Weights of a small mixture-of-experts language model, trained from scratch on English Wikipedia.
Size: vocabulary 32768, 36.8M parameters.
Experts: 24 experts in each of 13 layers, a shared expert of 192 neurons.
Training: a variant of SOAP for the experts, 435M tokens, 5989 steps.
Below are experts of layer 2 (counted from 0) of a mixture-of-experts language model. Rows are named router (the router's row for the expert), gate (a neuron's input weights, with its number), up (a neuron's input weights, with its number) and show model dimensions 0-255. Each number is 128 + 32 x the weight over its row's rms, rounded and kept within 0 to 255. Numbers have three digits each.
Before each expert's rows: a language model's description of what the expert responds to. This comes from a sample of Wikipedia text that the model never trained on.

# expert 9
Description: Infinitive to, auxiliaries and adverbs like also, not, would, and relative who, which and that, mostly after a noun or subject.
router:100149156164093141142172123174125059147135109138157146122115099113047100143123146147120110131118107102149162144145157139098112197122181062164154087144100161121152076128120129150085087121093130110113132139059109157137144142126078108113116164128194164194125096153116136129167079127087154162139161163189099121074101162073147161147143112163150125123129158151145160178059156101141117120116067199171163118141102109138129126171082120149158156091138158098124160086132098154089102120092093143150190179170115099141182080166111119139088127076095105167154112114128169103185151132152108137147139132110131128123109139175119126123211137122122118071115123130159113132070098206098069112075121112161131170115147185091135116045114114127144063109171160158130159123168067101063133112111217
gate5:114157097151126113182129149127123069111126075225121133154159120123095151125120165172089115039109057195134189134122128142117141147121150170129152081146097071157150145129146142163099123105082111097109116189133088122111101132161113119163135136068134143198141089129088088144147164127161142101135171158147183124138107142097085097146123136116129125171140126113131137128138149118138128118131105183108161088106128081115087131117094123097135065065186068097156153151153077149125088137104148194186116179152174113088139145111216149069109137122152126153162183116172084139121160102127100167108117023119140094075154144094131044175128157121132091148127123132120101115155139169056125136164121102174167148156090144096118095089133128128153114186179066197167128123143083131134131130106111
up5:180148154121106148133074124180090162128162114172149135087107067108141097093154144108170152035131189159119182129145095128166167110127131209122141126128131089153076129124119131073166150120146125121102128107094083124128150183170096107174129099109130102120183171118145169114139160132155121095134140138165206172149111158137163130197120111046146099151099188138137121102146126168088136165186108143121111155121146163120130125122154124130159126097175160167129142183132182120129131086163173093132215120139105135158109126175191147144133147124205171048116110202134134158138177113133096161161158085150101123139173114128112129122163149148112168163100123180123096110181116160118118189147155150129097101086107140079105058166197149146110179120133128153098132103095179071159174076107123

# expert 13
Description: Pipe separators in wiki tables, especially election and result tables, plus inner syllables of proper names like ton, inc, eph, urg.
router:085172120174051113149116094166121118146127169136069096139135122152109131136108089063133156146094159128176082113112174102118141141110086096155121109161148161142151135130156124093125164095102165150108106178156152189115168072120128153146118158152171124172077138110137112096070121246193118157091131137171138075158164150157146136065098108117137146138187165092123148176134088140151149145180127155086099162131147106182149145124094142116135089119141131144069066149113078164126053166115150138111100153143184096173150158100193171152124159074110084113131100129170094163089127119159119106170102107116199141112134118112133129181107196141105130079081104128109196147141073108084143105176128185132143166200106139117118071143142201144082129102121153121161101123111153136117146136171111
gate5:110072092080168118117136106161118112142109175132117155099159163139106138206159080140097116152134131112152184165094172108114131109148119149128104057160137137157133139113161157178141109094121122091158099107109170153168184117153138167136108115116091162175120147121129105154066177190131058112101110095123114092104176086128093115164107149133159092100102120106099130143111125106171122169126131059163086202146097126142144204166113147127181110124066096145080092102112094148155092105124163121100124180089201160085144092066156129141133095094177194183132143104106071140145142161136141149147133096173189128117090104122125155071118167081123136103120134176160168114105059145108128037127144139152185175078138124105183136176151156111177109177097113081123098136173107181147122137099097
up5:165118136141124114185156187083121193105124141117135096122080148173167133087078174145141197099085101137133094107142199166137138179111115168112145125124163081135118124150123115126115133136089152106128077122134176142134117052128126119191135103174107157131219152133152103144112140137095146109143183147139124208100138176140139173117188084090173186098109131176158180120146111168092096156123143138104141121097080142140131106116131130143132153116221123154104170125154108115083146157099118173108156132164113057094162036107184093152138149162118117141118127120126114044107109127153103085126141143130124131152125146156097172164115123181124127125184135061047116109182101095187132147117160121139116119118180117183173130136105123125109124145061122153129117169086235135122165154133164

# expert 18
Description: Pipe separators between table cells, especially empty ones in sports statistics, plus was, is, were, are and some proper-name pieces.
router:111126077117111089096060092110114159106088143072099130151146123109113124138130123123137255127117111113144157129138096083130137097148104147158192174102140199085126134126015040198064081130155121133099136128133136182162104122134145149147122114169136114113093151194129073117132129128105150104104138116158159136107075097122174136140053088159137120113096151120132057095116138108122110107091074091113123086134143094106171115048126133132142113098129105072102101117121116126102126125091125129104129144164118132087115141107105111175176146110074131128141098112129156100110118115146135158118173131088084117115133139178107115114161186125141079169095119184150120177033145075146105136147096162089106139135130144108150099057135083058069079174108189158103143165128125122092138175170142
gate6:127162153119148111140123160097120125087101111136146140059189120142141082118201110090133108101148088058186134139103134115121145191093159091120161108147134126141144107114143144108140134113123114126121071208134148038164077199134128087169109150108106134136107151123144187174099084205105148108083133134133154101172140066118133128099120137133091115177222138111112123161155092113121119129179160144164115134102066148110131159143152127122170149095187124094107117133088082130133107122117135112152136126125195099142088137152163114061152092195151129174163160125138156155177131108092166097080117151116165119136170128110172149148074079106167111203138156109138094112132099150134184106088138130167091117119056141127158099182066122210210126154131094082105162123138122060132142093131145
up6:101094104074079166130124124115196134108141132127123146179094069117148118121086116117125131131129106175115106157095126129128191130083122146106095154173109122138117125143114138139106127168103166171038163083211125119150097061179084172131146107100107134102143114118054156102118163159100081095153130200199144092098087161035160177096140173148109091132035136176118158129096152091143131150114135109131190117128115109084117056106142130080136123118074096125108152111151113116146151144150134062201102130124114091086183120148132176106073107105142174142134122106160143059121129142172102144120128115110149113049081172133076165163128105153133132148115156167113113141101175146093088098124108120123169116151144117140159179090140101080071080113151147166151094157122133174112079139150082

# expert 21
Description: Articles the and The, in, possessive 's, and its or this starting noun phrases, often after of or in, plus adjectives like entire.
router:089084153111130123128137154034121131129174142218126188170098129121149171111108132100111146109118126084130136135095085117149074115142136194129105166156103111110111153110150127162090126116110204162139147170134075109078129125125132134164146147118084125135153132143149094170128114144103120114129137113130144151138149146095113111135203065127133116098092150174141112154151142095118213113145199106111113175114028129090131154104109110136148195154113125108112129071068109107111164100163105131109145101088110148124147144169068114141090132120068118046126171091086112176205121150185129172098040139203168116109117143122095129122105149168071149144137123146108172143091194114142141082109116101083140161092124123116083095080113118052067049119106083113096123127104161152112137117139116
gate0:124112114095187134113116085142142119110156183146215095091113147117152114152087134109123124134141170109112141116133101191138136107180154100112180166230152168146112143114112144132130092092124081132128136104121131133153056065162170074113113108156131087120081069108127173131129179171119154146135138100130126128153109070153073152085121101112159143078108043112118172167136113093148130141161088128121171129114175143107127107150100068082141181118056088128124107130135055163077156159077120158140100134109105120099126103126137073156173058164172106114078056130142071118156140092106188166123188116145143123151111131131139121122084093117164170155155124101128075113125135069101119120082149195157198144181123096143186159144138124149138140186153155089149185128128141159111157133102180
up0:149151146154136133126068160143035183080152169090102144105134127125139181082138094079140179111129144101129124090134120170132160061112106090104122109146179106114135186158120078141173100161149122120144159085075112142108118087141126137126132208070139122201111094114213144125145120140119107104161131194145098135161103108110055139104161143096135070142138092122147148115073090083152112141125137109178060099147114179154101137157109105088153134162072116130143177133131134168187047207103101101139192114136162181185103095119116104165104111070108134134119136127095114158136120090136146181110126142121103119158114171144138126159119156110166136172141096114145115138144035071077086162146114179127108069125103116206154148141074134134122174156131131115154063139139148147109135083123123